Experts of a small language model.
Size: 11 layers, width 160, vocabulary 2048, 36.3M parameters.
Below are experts of layer 6 (counted from 0) of a mixture-of-experts language model. Rows are named gate (a neuron's input weights, with its number), up (a neuron's input weights, with its number) and show model dimensions 0-159. Each number is 128 + 24 x the weight over its row's rms, rounded and kept within 0 to 255. Numbers have three digits each.
Before each expert's rows: a language model's description of what the expert responds to. This comes from a sample of Wikipedia text that the model never trained on.

# expert 39
What it handles: Place and building words. Common stems like high, low, south, north, own, land, church, Park, often before a suffix such as -er in Parker, footballer.
gate0:136094136131174189146103180153112117154114098119110163077141120092135114121115112156141104125141140127161111133133143083159132106079114132139128102107142099088144073108127123124166134124149122145099134104158163163114121099152130128084114144118120085157146135162164133136122144122121158104137139128114104138135094114134151096161109092161181138123167111105142136085089143103126090139148144118164114100117109133134124154086116129131097088126149123095154130165145158135112098084122107
up0:108125152117157178111069148098121143140102090142108132114122127138160098098175067159136085121108123126138102085122135089171144098128120125143135126119144140123115087143119106135165108106125184152098129133190136141137102135156114143123084129162140121115133120105140141095111137172084122080126163150161113144128120118156078103161140079136141146116109121131147111135104158130164086153107145131177085133118120107142143142107141115129132128102154100125137141127117149129102094094120144
gate1:176151147122107130136075127104102100163161160082126094135157138101109108128188166121131098119132115157153172114123096116100137117126120111096182098112149108105156093152162161153147163161136116092122088121144152123130114150129132103125159172139143145110128156063145146124100146119167122127117104138159111135130130160156153147138142112152111109125117128113094141159109136105158149105109123166127144166089108126146072076148120120120129103102154113147117139113152113124143100110127148
up1:142116133153115157142124169103114135145168154128163139146151125101110116133146120128106097128109087139131174113136113142110109133136076150109162114094124119156105118137124172122114194129139177099151114097134102124129098115080124101118152149132142122146107138096157141110131151155149151144121122105111120144120151098140149138126121125116142107129128120095081114149114171132167156141125129144095142149095074097204129061105134109093117101148159107151136191099108141126120096133119105
gate2:116090118090105079123156132155100129140143135162134123139141149088154108165158133119096111141144105163145121138121117118171134126104152116132155132137139144144100172153133151095128118139093140169120122124174168154186082125136117105141125128132078139135152114119162123199132127144111136134102133139133134120156148146149157117100118145109150079081091146105158098121155146120134145115097111125104152120111153119155121104117125136151148103129159135189110179123137085094132139094077153
up2:120092117096111086111155123161105129119128135121161129131151157114128122141142118128098115145131114138143155131137132128132150139107144095095179114134163122130108119161134164119164102142137108162085119080175140126158121126117189094127107126130106106149148127119145151161122150110082141140098135185122159141131151132196084127101132108162111124123107115134150128113174116115121119142099115093117120142085144096130124148134093174104093125075139129166122180090125117076117149114101156
gate3:134157157165135152117102129126109123147130154174135126134115137184106099148099133135133174096165143121120156091149115114111102145097129104086129091154088115136140164118121115171122150114125076107109115094140078127132190135158145140156091134132127150100127145103130108127143091117115096159101144117144135174142133169099098142134128126144096117153164108107196157095114119115128089114126107099099142107120144149138117065129119124089094123158133142110145092119108131128145144154115145
up3:134131152097133103143105110121110154125128137083140110157133100079147130120165109120121073157131146148143129127100085144109111106163116169164126174090158127136098100117126151088128148148145156109165145154127128161107080146133119181095158092116125121172149150169108117127131125122146138125170108120123107156116098074149179117136118132136153143063135114167109107100121154122123160150151143143152097133173135101091147163130115121151117184105130125127109126114110135135116113100133123
gate4:104115081159113118097183113119104154149148160170130107115115089141147168130142121132135130115109139160091110114093104126134134125094147101126113115128138142104116144142166123057161130125126141119108151105119186100111127139074116135139140121149117142187127137092149147084119144114146144146164171116097117147115140181142147133117101188112138088104111127105134136137122145156128132152131140095079138113111155165096146105133161132138171108120154100163124171112124099131122107131120094
up4:155158136074135140134076129118159116129107120111155147122137165142091097147115138122141102151145083113183141142138160160153132128137126145152153157109090083147150147111094158163108141125106150130174156165110111149128136161184124128120136166084143146103139091135137113154153099144110116075147099144128185129106155098097136114127156112114120137120131163142130100137104127131110115107110137167162112138134116123189090105123110080128115146165106121106127125129159152146135145081131135
gate5:063087090127124115127099123140091111130127096131098120108128085088129157142132116145111175143134110143141066135172099112120103114102123154140081123116058119157114141131123119135128114128128107137121169100117085134125117141113175143109148146133123130111129127156128129112171131076110120112135118134133142104098120124141143120184138151105120131155112122152151102126148120110144143122141091116144144105221141161101136184125099145157096134164115140110135114121100119131089160129126162
up5:125147115124126150094140111142156164118116183128144139157116175165115108138114118087161114108134148143115147118129168131123111096140181122121157170128171067127125129123113135113150127127104157106141119141186121172162117073142151161127116134128145062110150155110072126166093077136102111144113119098168137161125146141139100130116134169159133144109135150107121119111108162144108116151143157131133109102100140121157141091116151146107131145098131118179130099129115107107155155138147106
gate6:160115156100131106149145104112089123121113112140138125136105101159146139165144134112155132157138134160142150142104115201128160152093109114120137102104142111095124104098095110146112078174144091152107086145142145154174098143119151112151121143119125116109138109110095116138124142118106156100053075138109159142144132125164127119123113137182138109150143145178103132082109141106095099125115080139158112152119107122115142160113134108150130129136153124137154149156138100144102161090098148
up6:095097191147127140103105100116144137108140139157125112146145109133154127148163132100140123151089154135136132158150145137115107138129128122129114109086200076101124102122088150128125155117164087105167119083120114181136083150146159153116145137118140100117118146149110133070123145115122108112107079122127102126124135135102134151114170126157116131102177160166140112119109137108148091115098144155167122138118114162136088155092145135134162132096121101100139144130148094139100157100107103
gate7:177147157155137108174156113178100153095156100126107100128074168125105166108110133111143116163111140123153082108093150110154108158163124150161144100134102135120113085098114120094098157130147140099094136128101105125120136138098085131131133137139108138157123136119140114101123129135140111119100123120102136162106126082094113113132130125163109171101127141144114168144113134112109161126104135142159125136110151130142128091128076139160125081101141129161079135182139117124151134114064109
up7:100137098116111159071121137068115073136102149130154139147167148133115087171131100142131146112167102134090151111138123157084130090075138128114095139148159143162121169131133113148142111122129129152147117121159127130124132078142178128141115122112148115126123105134120140163143087157099132110149123147122103111183123131137139140115120110102143117153139102118191085110122116130168086147130119140127144103125103145132135168102144106097117188115108125086161118110111110123114093125171123
gate8:162145155138124130114108079111144138114148094189115123139096199152159148118109110092126103154149090133163134097103116146114138145140123100107138139128111119120115137092119101108133118161130106144130157141137096128132106151117170147123113121147160148112154119104124124177112081196123128098076092098126102104131118143152159132116123142131153132090124169143125155125143102127124133141168114101137073155154139100174134142135106072102108136145131101121136128128115120097089078158122142
up8:168152159144140119085099103140152098087135095146093162171117122118177137117138123111115088135119095127142138126131134171095164153142109119097124143151134144124127124128090106153129088184123116155122125134121125113146146117089173123103095134174125167089119113115123149122098141164114145093075086142100103087127161126172141137161105159128117126173155119163120138120137125094129151142153092132112114166133135149147154152105094087090133111157156120107118137118126129102116095139098154
gate9:120104159090139117163085151131141145176160101140133121098142142121146153132162109137114138098079141126130125134111159115146187115094166138164104160143154128145137129169123112120100123103171177121106126156128149120147120134107149115133093126170114139139132142112137073124111126116112152153128133132127108136170148160140101129101127079116182171073104157167119133120149105151136116115104151102142180135140162148126097116135192124140104152137140125157158085111109110124088121145136138
up9:112111135138135136169116139155157138143122121130163113099155122103132197125143121147143142131091135108105133148096162094180154117085140090127140141167169123119135117141129138141131103107146153140089143142142150127166143127109191103136115138166103142111099127108120119126093146121144176160118129138099127142147149157131079152090140101132166159143114161150122156116124086151127143106099140090120177139131144150111088113126144111122075116079149148154152083094118111140103142173147135
gate10:118147126132139082149123100119114125138132113105121092114121145167091146099144158162104141099162113147137116124176112136102109114153136077169086094151094143152145138109130101116114100148091171141122102117154168093042123116134108138069108144128145174111149159096162121144137125129123126127148156144159136080144115147141126146114131089126146164112107086131145148148146135122140138127121084167149138082103120108141158133149150112144131134133136123069083133116134101109132108142106126
up10:161093133096112151131156107122129141103078124115121128126126142100166121154125123139159144137135110111110147134103125156109148137141108109098150072098133119104122116149114141149180127102124110125116132122140144137193119108117112074148116113090121121165102097136108117121105168106128144146097119153087134160101111132117148154119131132135095112171125138125110075092093165160062090139105169124168126146123140160131113107134145143096155081137151117159146170102134135147099112100171169
gate11:176137111095168144119139120121123174084067096117104159111133144140135166116136133129101154098100075104118156134135174089119109144124152191155104117134113143051160085119130135127148123111122139107138129118086147106117142149124120108104123167138110130129118130144124115142105162088125153111134124134122146170127135129138087104135125068121110131146117126171151122135088081126131112137165138152142126106127086145110144173096153131133131094156148124119133130157085151121138135164159146
up11:081115173142101136120119159114111115165136120082156151140116133148116102138154111124131091141128144125150107151125077157126144105134081108133132104139147141179100119159136142127103121124177124142113142109120136153136129119068134113142123112125116118154127097185126145125136130158157121156087130095110125115139112098090178134149167141139167135110109149113121105173107161116123148096078120126126099159117134156106090077104144141124139108126072136141141115137148096135123096066111075
gate12:122110113103136120144127096100128117158127115165161130141092152128115147133097147149165112105171155141121124158128088157098119135149108125094114176137140134148129091087122169112102137096082130158121121128126135134089137123171158124173149111092129097165148104119143174161142126107147133118160144097081150129112065132148159146146114115118169099155162114128098163126121105113138159113152148156110104091136139127091170125150130122101137086134099130161096090131131105128084155148152137
up12:130155151163130155090087142131135137117125166099121116132139115134149097131143108092116138150126155137122137095100142078123121148122103105130163095119114115102088159173107109166140121125127147113134116119160144136165111117123122132089096130147137173092094136139088081100118095132087124105108132176179103127168162126120111129115164153126115146074173122143166116104114146123127085116094112134134153159145137106135056153126093110122136145124129112095137165147106136094156125093094121
gate13:117139138161088146116080059117178121162156101122125135120106112150130111138119133099134145080150157181117110125098119108112113128117137160122142103098145128114120143150155151128142090138135133138118121164123082118102189116132128105101147107173126113109141197113107113134137115105120070121158167135138072152116129087158108172118169131117122136142111129110185149151130123095135140123160108093127160113133118174134116137131108132127143090119102105114088126139121135123096117143119095
up13:137151175100127099106103103131141146112144101123117118107123121142152116081157165121138150089095116126094089145131124100142111151144134156140115106125109180137154112116168065165119097138165142143098106159131125121126157118116114093127153121167098134100146129089119109131140141109116101131122141118126140128161096070154093141126138098143153118131104169104117174200091124109098155155137119106133115115107140151106102109131150128111185125137125097123094148147131154158075093104129134
gate14:127144134172129095089119104112119089093136104161114135118102105152127120123141121083132118144142116137117094115102121141114124127125115150109143153143136153164095119129167119118121190122172086140172136134097074135176120106137175160159116157079114106129145116149124127139180137131129121153139112127137093085107140159102097109133118175142149132126153129138121108091120082093116100108112159141093089104131124136074175121070109137167156132139136132137126166139139105163137132147122145
up14:124145114135104164180169094156118158188105134128152124147135157113121135125116114150159148167125147161116166105147134112127120124136158128142143105099098097107138167096122172105158097118087160106127170157172128151085138099119117143105120111140180147130098161129135118127099087131110117103112123125124131189104124120150129142156173144136129144153119145132122166138124196154118118182138134101150139108110170117148138115141142105111107115135087126102107095108099114128113167146131100
gate15:130099129110163175115119148075130156104077122115097154170144149132128117124075096138136101110105122113089141156094120150127136139132119116137148129125120137103097155149132128119138124135114125120110117114126161131073169114077155131139149083102147107090128131142121163099150148117145152126155102134151118142107125166116093138117176124081121155126124146156111145094175104146090139138146161193124144129104171154150179167154137154126146138109113136153154132166169131129140137097096133
up15:142086152122149142122085147106159152087127103108120144138160151108126142121113140158111112108107109104126113161110094153120156155135116131135150116150103159114142139164104121155129098171122121128121106125153164122100127103070126103095129133153149114107120085128161165089131166108145156116176117158102151088110146142144078138126142146058137125124102150135132180150140128108107135106157136180147108137107142155126149145184154158131156113123130125130152178160171130125143169105123141
gate16:144116088132106111135072125120069099121135123130107130116133134123145079165083145122136111125152135128154120133164097115111114151091144160151094139087127126173138114117135116135082129127142129135126137129099118116108144110137107157132126120137165153126198144149127161171171111122127105130160145129147103125137139137152172101135132117149146061086111136132174115170142113132125113138123109138124141115151184136102114149117142116182174169171122152124136087135095123076141115129101159
up16:101103125127107169148146064113143139087152137137174139157139154131083118141107114122099114186118118151147113099119112112106092128149120110088162173070142079097091141109149133122132132094107159151149145134148103159149115155143113148169140114095129095127139115104098144114152105144123095136131121096142161115084097116164137115126143166163127134117143107119175103102129131171138123139131128140102146112116126114109156121152101108092068166140136136152134114170128116132116132102109095
gate17:114103102087136141141161117131139158126115221123127158170151135082121108119157125136128120119161141128059116137173144099125109114132134069124179098135124137105121132130127121116107176143154112127124138139129149158114123142106125156184165126159131153083161118119124154139141126110162168150128071176134130125145111136143138120130148131170073091103118107101100124093114143121136125139101145084125143101111156116122127118113119107117156113073139104109126143133140131150143131107134153
up17:129093120126166128150160126141150131127149200125164185156163133106121132093139141178151122118123125107094111160176126125142122123167144097140169105148104132132133113133118095123114147124181116114115131152146121161121102151099098133152136159162096159102136146113158151158139147109161200143101085147136144113136121148109152103133143142132078121134144149090109148124110105104126139163076147089120097116121131115080106121126150129128147123116171099113136145130151106135105155108144172
gate18:144071133107118119127131147105101141117116133154131134145139108141129122114161103084155179117133124136117103148091128092121118124139135145167142164116103118088120097126158097124135120168135101101158151125166149141182137166130128159124121131119130111140164118149111151177137148119193107162111089112163113118142125164118092091066115112142166131093162139148134138110151140134096127164109140103109139134175141113114158119140096160118095136117155100165137130181122159134111143102135179
up18:134126121109130076167150175130105117143118126127146132099132100131179116096155159127180159115086136104131122142151134136162131142120135182174105151098124119128171105122132095099107108157087145143141129113172153102157138164111094140102138157113114113148153117134125135167126160140176120161131143103142108120150116173135095121111099111082156129103103173141107137177177138127145142121132118121114096138152103153136115144138121174146101158132133129153168166179149133148103138116140142
gate19:122119128114139136168164127140154104111054108160172130142134142107107131152086119127117132150110122128127150165149166146111172105152151130098104141117116096147151146134141172087150112115158099145122140131107163138152116091116112124123089111144108106134119136169117151122106121120136170118134161124079069106085119186155109145131117125108115167110111126139103180139120102143127167095141131092155143110135124149140134087167156144079132152108117120143131151165118092146106101135150163
up19:099122116114121126152123121120157116143052131150152119108154139107074114155108105109149148149073119142124140133116153144121149102156174108091137132112119107123146108113113175091107142147170135102144114122110157135126161113065108110160111129115131135118139130118136153120096109091124153061098109150137099158096126152160103158136118147124114113066142123121104168151109107134110117100135124130133134135128144174196102104187149109106106142108125134127179148129113120113130114115113145
gate20:121128105140123074137094141147157099124134146133136133163096155123131135129154174133120135129118145107089134116117155105120167139085112102127122095132124156115162136137128141115159137102114198173113097131154103150136113157169171134137114126117129090111126150143149128146126149111139143061171169139123114132134121113159096148133159121090180139087153165124154122146107120123163128117105181137165111210156112122141101160115130098128118147119128083145113142119143166142109130135156135
up20:091103117135112129125149148148130113124100136151114121161111108114121125127145130137154118122068072115100108131139122135137150145086157137125120132170118140102109129123156114139141119063080199087137151132090121086121157129125158129153117146156120082147125129154148130130123164120120135102166185130136130142100156097119098135120137153064129143120163133109120112138170152158115151153088124130111128163141107140193104131080140150098156122138111091135093111118121145165128153098130130
gate21:126109141186116103117130140088118144140123168165139136107134086137109150108128122116122123082114131120132155142122121125118130124181124095165064103103139127101140098150148096124124139153137110132116078137141137135147160118190134125127122133118130132135125134137164147076124117102154122160137102108110179143165109138150101125102077132118106157159111122117187129102149131105140116142102148102062163116178127105127128158127083136139105126126165137144067154095116145144105117134161138
up21:125127117088123125109108128173143103119157148087101159137112121120142089124140138134109123131155114142111101108131121105150106137135112123111146096106142147165114141116119178160142073128145146144138158120160130124102108126073152099122125138151114157103134139124108149132149127100125097144151146147146100135093183115103115112129175119160143130150169106092090106184071136131128148149123145152145131127055127117126125109112175100091148122085121112127107099106122108161139116184084092
gate22:107129126101098139136131085122110123188124126088131108149138135145120150132151153129126131104135118112132157120129147094086112110152106084104131134103166095152142158106107144155107134067127107105119141146141062145119112135117112145141142037163107097085150168103136129109158097107080141135127134138110110145140151168135160145142149153092105148138142165101141138136092155149151109105109091130126158106114120130109133147132122154101111137138133136153088125132140060134085126147148129
up22:114138157121124124148130082136098106146159080096128130135120120109122174100148162162136119111112123082126117145132127129116104115155132098104147132139084135183129127117127129144104119086153146134097138143163082130099109096102129120079118086163111102108160172106143138120178125151053154108134143172136118083102119139131175091178158106106124155144114160093118153149129137140125139117088096165125137118120092149134126153123146141138132129147153117138112129121132062120116103119115142
gate23:084114142168143139124104146113155147134114133121171090106161169149134101164162130145154099130159164166121138136121105161124121094129105109141166098080128124138131128164088152147142127063127088129138106137174147144093111141133144156111143119103154114117115102119138137151116156150110164098105108086117124143176119157127137116159088128125171140076149172113139120126116133186144160124131163146127079141113130124130130159169132108132115146115131140146142171173142132119099110142146102
up23:086081153168155143097121129133161165125123129106164072118150119141135100161145105128139124160158177159110192125133110131110125117089083145108173122088128140103117101147105137133131116095135078121138128125170131164110137146140193150110143090106145116115112124120117157124112165105096134075121088099120127146149149180112112136174120144161174112123145150121152121114109149175137119102145131121122120110122163112137135155154117154122134152091123139132114163146135130110111122119159115
gate24:138167146143155105114127161164162111088132132143086135117187102153138119118151137112090146124157126125160119096145134089145109162138140108139128121156131106123131144137147137142161138122131114114137069115079146174169123138123087126136163104168108130099097145172136154139124145092103108146119103139138145113088087137152162128172151119110128174128094110151135074129135123137183161090176091125132108126109158135129110108109140116148090155174121152124105117109135154136119105111128164
up24:102087125154083126123107118068098106140097128096122122146097068110159154116118139111119138125121102146114129139102116112128155136108086149165122158098152138137111165165140100114092143079142179076142137118146119121104082127130111130117155111114104143142075091127136131077137130146141175122118162137082127106156092115116138146114104151125162098127156139130132111133112110107113132130137129129099168120124107113102128105103151132128143077115097148196169134144134110122097115122113094
gate25:068146131125099128120139159136151127117153108181099126133137155132170087149160129156100125153135144158144140141144146100156092132107118110155155158129122123175129130138105123137111109119092151151158126176165190146149106104110123127150144131116132112158115122109101143148131155134120075155142124137160125103136139148138138122077112138076122123138114150134135079147139120191164122087093173137137173153118127144144149169144152126155167148181149111139127174117138111116143106110147123
up25:141134101089147148136135101079115161113128126114113145140111122131129160070106148123107146107152106146096128086106134146114175111134108177163125132128137133186141145133101121136115114121140146110142136108075095115119132093143086138132155120125131099121159129165113108131148098128124143093143157135096127103113140134123142103174122138099208143131147149107111105154127157108154123141133135140117149077140096090112202112140163109077129100133125128161142110159127105156151123150151083
gate26:101121121083110140143105119074120121109135080125134123148106120116126134106144153128134149152157107145110095083136105129122096116089146117148133141102136151166107145085118161120095117098114152117157117130167115143089122120165104169144143130118135125150130137134152148108169113156106112087126176146141172111112124120121128104148124126100161117139161144104115099201139150110155105104094164157091152151135136119145181131150156111120162125189111112163140090149131096162124091120162115
up26:110136125089137113147121149084121091101134073117118125108118089127132117133158155144130116145159118112126091114153130147136131105071154132164137164140133141180144124120092107112080096096118178154119118146149156136117128119138133149145119151112111134128141120122144152098124167140144107098134159138133161096137131138123135090163120097115165113150127143138111147186148165109151117114107177162081142144110131142101160155156150112158188119196136119161131109170136124133094090135150126
gate27:143088097059145099140190155136123135148089097176170133111140136093176127134126123146135143098119147106131136123131113127139107137125108142108102147129153130106127111124095147115134143150113107128090117136070141169145109092105090158149185112148094104138143127178128145149125114111144130188119150130098128130153130159141128140098103146160107115115155178089101125105110129150144135050147139094115123123122106122159151144128148145138147155118124146133109105139130126173166128136144101
up27:126132167132147134150117106132116153178086156135091172128136104139159121170149138115111128141119133117145137157211081199160156084154127150139119112144152126100155105119129137117118146101096097142113102089128114141137124141118139134097112130128111134140158092156168134147141109092139109170135107148168159151140119125141115155110113100104159170159131110152168120078146152103095119114124099134122140109153169117179096108119175143156112143130118163125155119110130148138122121131127114
gate28:059141150125135124102130088143176097111128145110121146107122131161149094132118132140149142073098158129120136143147123157130116134173099155158097144117127124142160105099126134136116142091124169120148122150114159106117175124124096142143140083145138146132138151101156141116106141155140114146167153130134156161107123117179171154138140114098107164124136135107176133171144115122169138116125079106123164120132116126175093122152127121111108150127113157156097096141162072120164147150072112
up28:077155164119146133132143130155157141129123125118133151075153114182132083116111117138147152121060111131110138163181106183142132110141115136166106107082134129147163103108141109106125133109155166103125129121130152090129144118104119119132152113147141136148149151099164108113108123139096133145164165138160177158105100124157141147107129107107113144117132151102152133155147127154135163128115106115160146118149108114202115145130164126139088120136103171154133104134150097132166151171109108
gate29:098127092121096101128161098127141133112146106138137119099086130118130182143120147138152113156112174105098142138157106129086133155140133107114136124103140132075155134087132159144166148115132091105103118119124121127124112127149149147123135132129113099103127107148152150124107132086141135061088152092127160146132142132153092114135157150109115141151162145098077140176100082140097140163089135106105097145146138115126134161095135163137144115148100130129127153137140189114085129175169158
up29:116170079093117142139144082134141126159162126082093148119111146101130155118113149138128101119152150112136112122143147114121121146112091145146090116145124147123138129127147177085146122133139124159149118101075099107097098130137136141158157130104157139128122109152159138093135116126112135078132131111112158139105176106107105123166176094108092099136124105118115175166087080084138108159131149128127107133107127158142108156096142131159171139137084130107091159138126169108161113171126128
gate30:112128117153107089120125139159138147119131170143127100136133137082148158122111130112163131140114145116129136181150120068093144158150109129099099143187116160098149084105151113164142128117117088097046101096146135111122142115107146107106126109141111132127113123166146136135127138150137118190119109115147123150171132138154090156112073109191122105170109130152112123132127110100133150126121138121137128156142142131118087109140105138131101142106139115167142079120142110123159154174107121
up30:106110140156136128105161144106120186147118169143122169130118142149133133134167137134114144072134109147123105119131135170113143102103085166169103122088124099159133150125114145085124138115075174154185127145122133130126085144106120120163127110130138115150140101142145145094136120151121154114131165095088134111174140145139131159106134107093136122097150164155098100132133107159163164131093146117097160128103105140130147091146161100128122119145119099184148176125121087146118101126111143
gate31:091143129128177119136153085106127111112155119147121128122118132116128122131132140132100147132140128148083107126106157093143113117071141140176120130149072121115117162094076139094139103120107133095102139118155127097126120097122138094169119174050147121161135100121116144128110101173120153084128156117111115078132117142134066122124132109111168121134125125128107148132133115129165126107119172142157116150117116115098161104121141109150154116143135135092124120160157079127102126081175104
up31:161129126121110150104125173129107152160153115149142121136148083125122128102120120159138129126144092120111136114157155171167116132136082124132112143083132150187118100168138116115131150133159160187159135114089112147148104165109126152095161128148142114127135148172179144094140142114107094171150108121125130139118155153105134078128119162112131160158105132100123126113156141143105144146166158108088125121146106098170161121126142125118109075122121119168115137139107161138180096155132092